Below are experts of layer 9 (counted from 0) of a mixture-of-experts language model. Rows are named gate (a neuron's input weights, with its number), up (a neuron's input weights, with its number) and show model dimensions 0-127. Each number is 50 + 12 x the weight over its row's rms, rounded and kept within 0 to 99.
Before each expert's rows: "gets" lists some tokens that make up at least twice as much of what it gets as of all text. This comes from a sample of Wikipedia text that the model never trained on. Tokens count by the router's weight.

# expert 6
gets: " to", " of", " in", " a", " was", " for"
gate18:59 68 58 63 60 73 45 47 61 30 48 38 50 45 39 39 46 63 54 44 47 42 64 51 59 55 14 48 42 56 53 38 34 31 46 69 35 42 61 45 73 40 25 47 70 41 54 60 39 55 45 39 69 70 45 52 54 60 84 28 62 53 43 38 37 35 56 58 58 58 64 41 53 52 33 46 46 63 41 44 56 64 56 36 34 63 45 50 43 51 40 53 43 58 50 60 56 29 56 53 49 41 52 39 68 33 57 47 52 43 62 59 57 41 62 39 53 74 42 34 43 55 77 37 48 75 30 47
up18:38 32 67 52 49 59 62 55 43 88 55 48 52 60 50 65 46 35 55 41 57 48 54 21 59 32 54 40 46 46 36 53 65 63 55 66 53 67 45 43 30 77 57 44 33 65 63 33 75 36 65 47 45 42 29 63 45 54 39 31 48 69 40 51 31 47 49 50 58 52 44 48 31 61 42 53 61 51 55 39 35 44 39 47 44 46 75 56 69 35 57 56 41 43 54 48 49 59 56 65 55 53 59 34 49 53 18 37 46 59 66 58 48 48 39 69 55 38 54 55 37 31 51 35 59 50 69 51
gate19:23 59 56 53 47 51 54 38 52 57 47 48 43 62 42 53 41 49 41 42 36 55 67 42 55 62 49 51 55 62 47 53 35 61 38 53 62 72 64 55 38 47 51 53 50 33 40 62 33 50 39 42 49 49 40 48 30 57 52 51 69 61 68 22 52 39 61 51 60 51 78 67 39 47 65 26 54 48 52 43 51 48 39 53 35 23 50 55 63 29 61 65 57 46 41 46 53 55 45 60 44 23 69 38 57 57 31 44 59 79 61 54 51 42 36 70 14 49 70 50 72 64 53 31 50 51 61 42
up19:28 67 57 53 48 45 45 32 60 44 68 38 57 68 48 67 63 54 53 53 68 67 40 53 45 39 55 48 45 45 50 53 13 51 31 60 53 54 67 26 54 22 40 63 47 46 39 39 41 68 41 47 27 54 50 43 52 50 48 50 62 54 41 27 39 67 54 75 61 70 67 76 42 50 61 71 50 46 69 36 75 45 38 35 50 50 30 55 72 44 66 49 43 37 33 60 54 45 57 48 48 45 54 38 44 61 52 51 46 31 43 55 32 40 51 54 56 58 52 41 57 65 54 31 60 54 41 52
gate20:47 50 56 35 27 38 59 53 23 38 41 47 63 60 44 45 44 52 44 34 86 43 41 35 48 66 35 65 44 70 53 54 57 60 45 34 43 56 68 24 35 56 37 33 47 65 64 53 82 32 64 55 24 61 44 66 45 52 33 59 34 59 57 49 52 67 54 55 48 44 40 39 46 61 56 45 43 59 54 73 46 63 44 47 47 37 51 52 63 68 48 50 51 27 57 70 69 43 56 56 58 63 41 58 55 47 41 45 61 47 37 41 32 64 68 40 54 57 42 50 64 47 55 34 52 52 53 29
up20:54 56 53 56 54 45 21 47 39 39 68 50 50 58 45 66 50 57 26 52 68 54 41 77 54 61 49 54 56 48 72 75 70 49 44 43 55 42 75 39 28 32 33 53 44 45 49 58 54 40 31 57 53 46 51 53 60 46 56 64 44 37 59 41 50 33 29 47 29 35 40 56 55 59 46 51 41 72 37 36 53 26 78 42 52 55 44 38 43 34 40 42 62 67 66 46 44 70 43 44 59 50 73 65 63 67 33 51 51 31 39 68 43 52 51 53 68 45 69 48 41 43 45 55 40 62 37 46
gate21:61 41 72 56 76 49 51 51 59 42 64 49 62 45 65 46 51 26 59 45 54 48 31 26 50 77 59 42 50 69 51 53 62 61 40 62 47 56 67 40 28 49 42 45 53 40 53 68 55 45 54 50 49 65 58 45 46 28 39 42 53 69 62 64 56 43 73 60 26 58 71 61 21 46 45 41 47 48 40 38 72 55 30 68 47 33 51 31 37 73 67 64 32 37 34 39 54 63 53 48 34 26 46 46 54 49 57 53 33 40 40 61 33 45 52 41 51 59 46 47 43 49 61 42 59 49 48 55
up21:41 64 47 61 37 28 34 45 68 37 26 65 79 56 34 51 58 38 60 64 49 22 39 49 49 43 48 72 46 55 49 61 33 48 34 60 40 58 35 48 38 57 44 54 52 45 33 64 49 66 54 36 46 44 71 33 50 79 61 59 55 40 55 47 39 63 68 58 59 45 34 49 69 54 66 65 47 72 61 37 39 47 38 59 34 32 35 47 48 54 54 52 44 34 61 38 55 57 42 49 77 55 74 48 49 57 45 48 52 44 37 38 56 45 68 35 31 53 55 65 53 58 51 51 45 55 58 26
gate22:54 42 48 63 43 56 59 46 47 52 70 37 58 43 49 49 77 40 55 58 51 64 38 75 41 42 56 45 56 75 57 61 52 61 43 56 50 44 54 35 55 40 70 32 15 53 42 49 30 39 44 41 57 59 66 45 25 51 46 30 38 60 65 37 56 41 48 59 46 57 42 60 43 56 33 56 52 27 38 50 51 30 41 52 16 31 50 47 61 33 46 54 71 67 59 53 30 43 59 66 53 49 51 33 83 51 53 39 47 32 58 62 60 51 52 59 45 50 44 63 54 52 66 65 62 34 55 58
up22:49 45 62 50 51 73 59 61 43 48 36 37 54 62 50 50 58 65 42 46 50 64 30 50 45 36 44 16 58 41 38 57 36 49 53 66 49 53 24 43 52 54 55 42 45 51 45 90 42 43 63 56 58 20 32 63 48 55 87 39 52 55 53 48 48 43 43 54 31 44 44 58 43 38 28 47 59 60 42 64 34 50 57 56 36 38 52 65 36 42 56 37 49 55 39 26 56 45 54 38 59 51 67 37 46 56 43 53 90 46 67 56 51 55 47 62 72 58 49 37 65 58 47 54 54 49 53 59
gate23:42 56 34 59 47 48 50 41 62 52 57 29 54 44 33 56 57 32 40 64 38 52 43 56 53 61 59 51 42 65 55 84 46 51 39 71 50 48 36 45 40 40 41 55 39 49 65 42 39 48 43 46 51 49 26 26 35 52 46 34 35 80 56 44 61 49 58 57 46 37 44 39 55 67 84 53 42 65 38 66 71 50 62 70 33 56 35 62 47 51 45 50 30 48 54 48 60 45 55 63 40 37 47 63 34 46 49 73 54 64 46 55 39 15 55 69 60 39 61 47 40 36 60 48 62 57 64 57
up23:64 50 36 52 40 38 55 57 45 34 26 33 28 58 35 60 69 55 41 48 58 59 56 42 65 50 37 60 76 58 59 53 85 39 43 55 42 47 42 59 47 51 49 39 43 43 45 61 61 66 60 49 42 61 68 51 46 35 51 55 21 42 63 56 58 44 50 53 42 66 67 72 47 58 53 54 55 82 42 55 43 51 40 51 44 48 38 48 56 48 43 46 83 47 45 49 24 70 39 59 39 36 42 54 39 32 39 68 39 37 21 44 63 31 46 58 57 55 44 69 40 60 62 48 53 49 38 50
gate24:39 68 47 65 52 48 47 45 48 58 61 45 40 64 44 46 47 60 61 44 37 55 56 36 64 63 59 70 58 51 47 34 45 37 44 31 81 41 38 57 43 65 43 59 47 48 41 31 56 50 48 41 33 40 65 47 35 23 47 71 49 67 51 46 58 39 70 67 41 42 41 66 39 56 42 63 56 53 46 42 73 33 47 61 27 41 51 47 53 62 44 58 53 57 37 65 38 48 44 34 64 19 33 53 42 46 39 64 32 24 44 43 55 68 76 47 33 58 54 54 68 58 54 53 72 64 50 62
up24:63 49 47 35 78 54 45 57 35 53 34 41 73 56 55 42 72 51 69 61 83 53 46 42 53 49 34 51 46 42 60 52 64 44 53 63 50 43 64 60 56 51 53 45 44 47 64 45 48 62 50 64 52 36 45 44 70 46 38 45 40 58 34 59 57 65 32 59 28 56 46 45 38 55 28 49 61 53 41 56 58 46 70 44 27 66 47 59 43 56 72 57 59 42 48 36 46 60 45 43 56 48 44 41 56 50 35 55 51 70 80 57 25 37 29 54 32 11 41 41 57 54 54 42 30 36 58 47
gate25:61 40 44 43 38 48 41 68 71 60 53 53 67 52 68 30 34 50 63 53 52 57 48 57 47 39 57 47 56 69 42 27 41 65 39 50 65 49 32 57 43 62 42 42 45 45 42 58 73 87 55 47 37 47 47 51 57 54 40 36 29 70 51 40 44 25 56 63 49 60 35 66 41 32 42 52 46 41 47 32 45 66 54 55 70 16 57 60 59 40 65 31 54 71 39 59 56 59 64 40 60 37 40 33 52 49 53 51 64 45 71 44 59 43 42 50 58 57 48 44 68 51 56 42 51 51 31 25
up25:39 41 39 69 66 48 47 52 48 39 43 51 65 54 49 45 50 62 55 36 51 46 63 77 37 30 42 29 77 53 52 28 30 43 55 49 74 50 62 64 49 52 46 56 54 27 32 60 41 56 46 49 56 33 43 47 72 57 54 46 49 25 37 58 49 57 56 59 44 44 35 37 40 52 38 54 43 46 47 39 45 74 62 39 63 73 56 55 39 48 59 36 60 60 58 48 36 62 54 46 79 57 24 49 50 62 36 60 56 37 57 64 51 41 71 65 42 40 34 67 71 58 36 32 58 31 57 46

# expert 3
gets: " in", " the", " of", " at", " from", " 0"
gate35:64 35 46 57 23 73 43 53 75 30 51 48 54 51 38 67 59 49 68 47 28 62 52 47 18 53 54 43 42 39 40 52 52 33 57 55 65 39 67 33 54 63 55 56 52 32 65 55 55 46 52 49 53 36 51 48 44 51 56 60 49 48 44 48 48 49 62 38 42 62 43 40 50 51 59 52 51 35 52 47 29 58 46 46 43 84 28 55 54 46 63 41 63 70 46 40 69 55 80 47 40 34 63 57 51 41 31 53 58 33 54 86 63 41 33 49 67 51 49 52 45 58 65 33 36 40 51 38
up35:46 69 57 48 62 50 67 33 45 48 43 59 58 57 53 43 50 54 54 48 35 37 56 42 52 77 47 49 63 73 36 38 36 62 49 45 49 46 50 63 60 84 55 45 68 50 46 48 40 47 70 62 39 58 51 31 45 63 66 34 47 67 47 45 34 39 62 57 48 31 54 70 55 64 55 55 60 53 53 41 45 46 65 26 54 29 65 38 31 61 64 47 56 57 63 35 55 61 55 36 45 37 65 38 50 59 20 68 52 48 25 49 67 19 51 44 41 49 30 35 52 40 30 51 55 34 57 52
gate36:46 44 57 37 57 65 47 56 72 33 38 39 45 63 52 65 59 21 33 54 41 69 70 47 53 38 54 44 34 51 33 51 66 70 64 47 38 44 35 63 37 42 54 38 31 65 48 50 42 36 30 51 60 33 63 59 49 59 63 49 74 36 49 39 43 45 36 45 50 28 46 52 58 60 53 54 79 50 46 52 33 30 56 50 30 59 67 61 57 56 59 48 59 41 50 51 50 42 53 66 53 59 39 59 44 46 58 67 42 37 56 78 61 62 60 59 45 46 51 38 36 50 17 53 74 52 55 33
up36:62 66 44 56 50 53 40 57 57 50 41 55 59 58 40 47 46 21 51 53 53 53 52 40 58 28 46 50 49 42 51 50 43 75 56 53 51 52 42 49 44 63 55 34 32 68 52 53 34 64 35 64 68 44 39 51 21 74 54 47 47 52 62 35 42 63 46 43 31 56 42 36 53 40 55 43 58 33 46 70 55 30 60 58 38 63 49 28 45 63 56 50 64 41 49 44 67 46 68 48 71 70 42 71 33 48 57 79 55 65 58 57 47 44 76 45 36 56 29 42 40 58 23 39 55 39 66 33
gate37:44 31 49 49 23 36 53 60 52 55 53 69 64 67 30 49 38 30 44 38 49 42 29 26 55 66 43 54 34 77 42 37 50 48 55 36 57 47 67 59 68 63 35 40 46 64 27 44 67 48 68 44 55 61 76 72 46 53 60 60 42 47 57 51 46 63 49 54 62 40 40 57 54 50 52 76 54 60 64 43 50 54 49 44 41 32 67 50 39 74 38 39 49 49 69 31 55 47 39 41 35 58 63 54 45 37 41 39 47 71 46 61 60 55 65 51 38 42 61 50 54 64 28 49 40 34 56 34
up37:67 37 59 50 58 80 39 39 58 57 57 45 65 38 45 39 55 53 37 63 70 44 47 60 50 54 63 28 49 48 33 61 71 58 54 50 51 46 46 56 25 56 57 82 64 38 46 59 71 37 27 36 43 17 41 34 52 49 39 56 57 37 31 62 51 68 45 42 50 57 64 50 46 52 59 54 46 48 45 46 46 30 52 52 39 53 48 39 36 24 50 76 61 58 62 65 57 33 55 54 38 59 50 60 36 31 41 53 67 42 64 56 50 55 37 53 51 60 38 38 27 52 54 32 64 53 59 65
gate38:62 44 44 53 45 59 53 56 61 47 48 52 57 60 63 65 33 40 55 72 35 28 57 64 48 59 47 51 47 56 34 55 50 36 57 82 45 61 79 62 53 43 52 54 59 36 53 63 87 63 54 77 66 46 60 47 30 39 46 40 50 55 44 56 73 50 50 60 49 33 42 45 35 35 32 52 45 55 44 60 53 53 42 35 32 75 59 56 38 33 50 55 65 40 62 48 42 57 41 58 44 46 38 64 54 52 52 54 36 28 49 41 66 38 44 34 36 55 50 43 16 46 27 47 56 38 42 55
up38:43 57 78 42 54 52 42 56 47 64 37 46 45 32 54 35 31 40 46 74 37 43 35 46 52 51 70 57 55 30 63 61 56 67 53 37 44 50 37 32 64 67 55 48 28 55 31 50 54 80 49 31 49 50 72 29 45 62 52 51 55 66 57 49 38 47 49 36 56 58 49 35 56 54 49 57 49 43 46 40 30 54 37 57 68 46 44 50 65 61 29 41 58 52 39 74 29 48 47 60 54 48 62 35 75 55 78 37 68 61 47 59 45 60 54 43 38 28 51 39 38 38 70 50 59 48 63 52
gate39:56 41 65 52 47 53 55 60 41 44 28 47 45 63 46 41 61 51 64 49 44 58 81 59 61 67 46 58 34 75 48 52 55 74 57 81 73 66 52 72 41 44 48 58 58 48 53 64 30 45 40 46 27 54 40 55 47 52 54 43 45 53 45 36 51 71 67 74 37 26 60 60 60 45 52 53 30 59 49 42 44 50 57 36 54 57 55 64 30 64 30 42 50 59 67 44 51 42 44 67 47 45 46 52 24 46 49 47 31 37 37 41 43 40 47 46 21 59 48 54 31 38 51 49 25 62 37 55
up39:76 64 55 33 43 69 72 41 38 25 57 56 61 66 55 64 34 49 35 59 55 22 34 59 56 48 61 49 72 45 72 52 34 35 25 43 42 38 49 63 44 57 48 62 60 52 52 49 46 44 62 28 36 57 53 45 37 52 55 40 45 51 54 46 56 41 53 55 45 40 61 66 63 42 65 39 47 38 30 65 41 54 41 77 64 38 36 40 63 31 64 47 41 52 51 69 44 39 59 52 43 49 62 53 61 49 61 39 74 27 52 37 60 49 34 29 66 55 66 44 43 65 45 38 58 58 50 36
gate40:62 31 38 57 53 62 30 50 55 47 54 46 46 39 37 45 51 50 67 52 68 53 61 48 45 56 49 50 51 45 38 52 36 49 47 29 46 60 63 41 40 70 38 66 62 51 33 64 33 76 51 42 36 40 67 43 20 66 38 63 35 39 60 70 62 47 57 30 61 51 61 55 36 37 39 61 56 60 48 46 65 45 61 63 50 47 23 66 48 50 65 32 54 43 39 75 63 50 53 65 43 55 39 70 48 41 56 48 70 49 57 57 52 28 40 27 38 48 56 35 80 43 39 38 47 69 53 43
up40:42 36 56 62 36 45 73 64 30 30 47 63 43 70 60 41 42 26 43 42 40 54 56 48 50 48 51 40 51 55 67 54 64 42 48 44 44 56 45 51 61 22 60 44 32 56 49 65 64 15 69 46 59 66 48 35 56 37 74 72 66 71 50 24 33 55 56 67 70 38 52 42 51 52 62 52 55 53 52 70 73 35 45 49 57 54 52 44 48 54 47 50 44 54 56 31 39 41 36 45 59 69 63 51 48 46 41 64 33 33 44 23 51 38 54 39 51 56 50 49 54 37 67 43 47 51 57 68
gate41:49 39 58 54 46 67 44 55 57 32 49 37 49 50 53 54 47 58 70 26 57 42 45 39 45 56 23 30 50 46 26 46 28 52 41 50 47 26 51 54 63 51 34 43 65 41 55 50 36 52 50 44 67 59 46 50 71 47 60 64 52 36 37 55 55 58 32 47 52 60 30 59 43 34 53 55 56 61 48 43 46 43 45 43 71 42 55 72 33 73 42 57 61 56 41 39 49 50 44 41 61 61 33 30 86 32 63 42 61 51 55 74 50 65 49 57 52 69 45 56 49 64 51 58 53 83 26 63
up41:58 59 48 42 40 54 42 49 46 40 66 61 38 68 62 51 42 74 41 52 61 42 74 59 46 60 57 52 66 47 51 59 21 27 47 75 47 38 50 47 47 33 65 46 46 27 42 60 67 50 53 73 69 36 56 37 58 50 65 37 59 44 46 39 54 52 63 37 76 44 32 52 26 39 37 47 56 40 24 62 51 22 55 52 54 44 43 46 60 56 57 54 39 52 49 55 65 48 47 44 58 70 56 55 73 41 58 17 57 47 60 38 47 52 46 21 60 51 59 54 54 58 49 35 44 61 43 37
gate42:38 38 53 46 38 74 47 34 53 52 63 43 31 66 58 12 69 39 64 46 61 45 49 41 47 57 63 45 56 45 55 42 56 51 47 84 63 51 34 65 39 31 45 56 58 45 69 40 74 64 54 43 49 40 53 32 47 60 60 73 36 45 57 61 69 43 64 47 61 29 45 47 54 54 52 67 37 63 34 48 51 66 48 19 38 50 36 64 32 39 52 56 36 35 50 40 59 49 51 52 58 58 65 45 39 56 40 48 26 79 58 48 37 48 59 55 42 47 61 45 55 43 53 58 56 33 52 47
up42:58 46 39 33 62 52 51 52 51 76 72 55 45 52 55 52 54 49 37 62 46 43 47 61 70 64 53 41 43 36 58 61 49 40 64 49 46 60 62 59 44 48 47 41 63 49 44 65 68 55 55 32 49 62 40 36 45 35 34 66 29 46 49 45 63 42 80 71 59 48 53 52 65 42 22 53 36 65 46 55 47 31 51 36 56 22 53 38 73 52 44 38 56 52 60 48 62 43 43 58 51 32 80 50 62 52 49 54 22 46 32 39 62 57 53 34 41 38 66 48 26 46 40 67 57 50 22 53

# expert 4
gets: " the", " and", ",", " that", " his", "s,"
gate18:56 53 51 50 39 63 56 41 45 59 53 58 32 70 64 26 51 45 37 54 49 53 50 31 50 66 43 48 62 46 52 34 46 72 48 59 59 41 50 43 59 30 60 42 47 59 43 48 21 80 31 51 42 55 53 67 52 50 47 54 58 42 35 50 69 49 70 39 49 47 70 43 56 51 63 50 24 45 42 68 52 25 42 57 43 34 54 38 48 29 48 24 41 63 54 61 49 39 53 36 76 57 39 58 45 49 57 22 52 25 45 43 54 61 70 48 69 57 56 34 59 63 46 66 63 63 61 61
up18:41 58 55 35 50 42 73 45 58 42 74 56 37 52 35 55 30 43 69 31 46 56 43 38 45 57 47 30 62 59 51 39 58 52 57 48 37 63 58 66 50 41 71 50 49 51 36 34 66 55 47 33 60 47 72 73 39 44 49 33 54 59 34 85 62 45 38 31 37 38 53 47 51 54 56 48 31 35 34 46 36 67 65 65 49 62 64 57 44 27 49 56 36 42 51 42 50 63 49 60 25 50 60 60 55 80 41 43 75 49 47 45 51 58 53 60 61 53 32 62 40 33 50 65 45 41 54 51
gate19:56 42 62 38 50 41 28 41 69 50 41 41 24 71 67 48 75 43 34 30 47 46 47 42 22 60 65 62 48 56 61 54 49 71 58 55 34 34 36 72 57 45 31 53 57 52 41 41 64 52 35 64 43 65 48 39 47 68 50 54 52 59 58 30 38 50 39 68 36 53 53 62 45 45 67 33 47 42 49 28 71 80 49 49 46 35 65 39 43 42 34 66 39 53 49 52 42 48 68 60 60 55 45 49 52 60 58 68 52 52 39 44 28 43 57 61 50 43 52 49 70 50 34 38 47 75 54 51
up19:52 60 33 48 36 51 72 75 51 51 60 46 67 25 50 61 26 62 40 42 49 45 63 52 85 39 56 39 36 55 33 52 42 32 53 39 79 75 55 29 41 54 53 30 37 51 34 46 57 62 61 33 49 30 45 64 54 49 42 54 58 26 35 47 57 43 47 38 66 58 48 48 54 67 49 60 48 46 65 68 33 45 48 69 54 45 34 51 44 69 55 35 52 62 51 42 44 71 49 54 67 63 46 36 51 42 53 26 49 38 59 55 57 50 49 55 50 56 47 62 35 52 67 63 36 37 41 61
gate20:41 43 67 61 35 61 44 50 67 46 49 53 58 65 34 47 43 34 41 58 55 42 65 56 46 41 33 53 46 60 50 29 64 50 39 33 60 25 48 50 33 36 62 34 32 44 53 46 63 46 61 54 47 32 35 52 27 46 34 33 56 46 59 51 69 46 54 54 67 48 36 48 42 59 49 57 82 52 68 51 39 37 46 40 41 60 45 42 64 38 62 57 78 45 32 27 52 49 56 50 59 71 56 54 67 53 42 75 60 75 60 69 61 36 52 59 41 69 30 48 42 57 56 38 54 68 40 38
up20:69 52 21 72 30 63 72 49 56 52 56 54 46 49 39 47 49 48 64 40 60 45 58 51 47 48 36 51 44 24 37 70 54 46 41 47 56 40 56 47 34 39 57 41 59 42 60 49 51 53 41 37 62 49 46 31 70 54 39 60 58 45 39 30 46 57 54 57 58 51 50 37 40 34 47 67 70 52 47 87 52 31 53 53 48 29 59 49 58 33 57 20 40 56 46 38 61 45 60 59 51 60 50 43 67 38 49 48 62 45 67 72 42 54 50 65 84 42 28 61 38 52 48 52 58 67 25 46
gate21:41 47 54 41 57 30 51 32 59 43 54 61 47 54 27 38 59 44 28 42 63 51 44 61 50 78 62 55 78 71 74 30 38 73 57 42 37 57 58 61 59 48 67 49 32 48 43 41 50 49 49 50 43 63 43 28 34 43 47 52 41 48 77 56 40 40 58 34 37 38 29 46 66 40 66 54 53 44 39 66 79 60 52 33 42 31 66 51 65 44 40 53 67 42 58 44 59 38 40 68 54 48 44 47 56 38 59 49 45 40 52 34 51 81 65 42 44 57 33 52 44 51 50 58 59 59 58 37
up21:54 62 37 54 49 58 51 59 60 64 48 46 65 51 71 51 41 62 79 39 52 46 50 30 47 17 57 63 35 54 32 64 52 29 46 54 56 35 44 26 40 34 37 76 50 70 60 42 54 35 57 43 50 41 43 58 88 46 43 46 46 54 51 48 52 54 52 26 58 63 40 35 51 74 44 33 47 62 47 53 46 35 43 65 58 70 44 38 28 68 42 55 43 47 54 59 49 66 73 27 52 43 56 69 41 56 55 58 48 55 51 50 29 39 53 41 66 41 59 51 45 54 49 38 43 55 38 59
gate22:42 48 48 33 26 42 21 49 35 44 57 46 59 47 43 56 60 55 37 50 45 49 68 68 46 42 52 47 30 41 48 53 25 36 63 40 66 42 58 38 54 71 51 58 32 42 72 52 55 51 34 57 39 63 48 66 50 66 54 24 61 63 51 58 60 42 77 37 67 66 55 27 53 51 64 65 33 32 52 70 53 51 54 46 41 37 52 49 31 55 62 40 59 53 59 42 37 50 49 34 59 50 48 40 65 54 60 41 48 38 49 33 55 48 56 67 49 48 61 63 15 67 63 51 53 55 77 57
up22:55 43 63 66 41 56 42 58 46 32 63 39 65 52 52 37 34 33 44 46 39 60 57 38 39 53 60 26 55 22 57 49 55 68 59 61 57 72 53 45 52 53 61 24 60 54 62 86 45 49 42 69 55 43 54 37 37 54 45 32 70 58 39 44 32 46 57 70 49 70 50 59 41 50 73 53 57 31 54 77 34 41 58 50 57 55 29 35 54 49 37 45 68 45 38 35 57 46 61 36 34 54 59 58 62 28 38 76 51 44 50 51 33 34 51 54 65 43 56 45 39 52 64 49 46 48 53 45
gate23:42 46 53 49 40 78 37 43 53 50 70 65 60 37 43 65 39 51 56 21 54 43 41 59 36 53 27 57 59 33 44 55 60 61 43 40 61 49 73 68 59 49 31 70 48 43 62 39 38 75 50 54 33 42 18 48 48 40 62 63 58 46 56 41 68 60 50 32 24 55 53 50 52 41 46 36 54 63 83 58 62 58 51 50 36 75 46 38 45 47 67 52 38 42 60 71 39 30 46 61 61 44 36 46 63 52 38 42 44 49 46 55 61 56 41 32 41 49 39 65 57 51 44 47 63 60 45 47
up23:41 41 41 48 52 58 53 37 48 49 66 53 45 32 40 34 59 66 46 43 57 25 53 65 09 34 37 61 49 40 33 65 42 40 46 46 37 49 55 51 45 44 57 54 57 44 71 48 33 41 55 31 63 55 33 45 36 50 56 62 68 59 54 62 56 67 64 28 44 50 60 56 67 44 45 39 59 26 86 49 49 64 47 56 48 41 63 35 63 51 52 82 43 58 57 44 72 40 46 56 51 46 42 40 55 51 50 42 51 64 53 48 57 59 65 60 18 36 43 48 55 59 63 63 59 57 51 34
gate24:48 17 54 76 48 51 52 54 40 26 49 64 72 44 51 58 54 40 39 42 88 53 31 66 57 41 53 37 67 70 54 37 37 45 34 64 55 43 59 58 53 56 42 51 48 58 38 43 42 67 39 53 44 67 46 37 50 27 40 58 61 44 41 48 49 70 39 44 49 55 28 42 53 51 62 48 33 56 56 47 29 59 47 45 45 56 49 79 53 56 65 34 84 43 48 50 46 53 66 47 51 40 38 54 49 48 51 52 51 52 42 57 62 36 61 57 39 38 62 73 44 54 64 31 58 44 24 53
up24:43 46 42 44 27 28 62 52 42 54 48 42 57 55 34 57 53 50 53 60 49 50 91 70 48 27 59 61 58 42 63 56 65 60 53 53 49 68 73 58 78 40 41 68 54 65 48 49 36 61 57 54 38 61 47 31 57 50 38 55 56 49 19 39 55 45 42 33 35 67 54 66 33 55 45 32 37 38 65 54 44 62 65 54 65 39 63 65 51 54 56 48 61 55 45 58 64 36 46 42 27 34 39 41 47 51 56 46 42 58 37 40 53 61 33 44 55 63 70 26 55 31 47 47 32 49 50 40
gate25:64 53 65 77 50 46 46 48 56 42 50 49 52 56 36 33 49 42 64 74 55 60 54 41 66 47 52 45 58 61 59 52 69 34 37 44 56 67 30 51 53 49 48 49 41 80 55 36 47 51 51 35 67 15 23 36 35 62 61 54 21 62 75 58 74 63 53 36 51 25 58 35 57 57 39 49 36 54 46 68 32 48 52 41 41 24 48 49 70 73 54 59 52 66 48 48 41 59 56 40 49 54 46 50 44 43 53 56 52 34 35 55 55 60 31 49 62 47 57 51 58 39 57 42 47 37 43 38
up25:39 55 56 69 55 33 36 55 54 67 40 51 67 62 51 58 40 42 34 30 50 38 61 68 58 32 40 71 66 45 56 34 29 44 73 36 54 59 46 62 58 57 73 39 45 55 35 68 48 43 47 40 34 38 54 60 59 58 27 49 52 51 35 46 52 47 67 30 67 37 45 48 40 52 58 65 40 53 65 52 58 50 39 46 19 53 76 45 62 67 38 45 60 48 41 44 46 46 63 54 59 41 61 33 54 44 30 54 31 60 69 56 50 52 55 56 40 52 62 34 82 47 48 36 57 61 48 33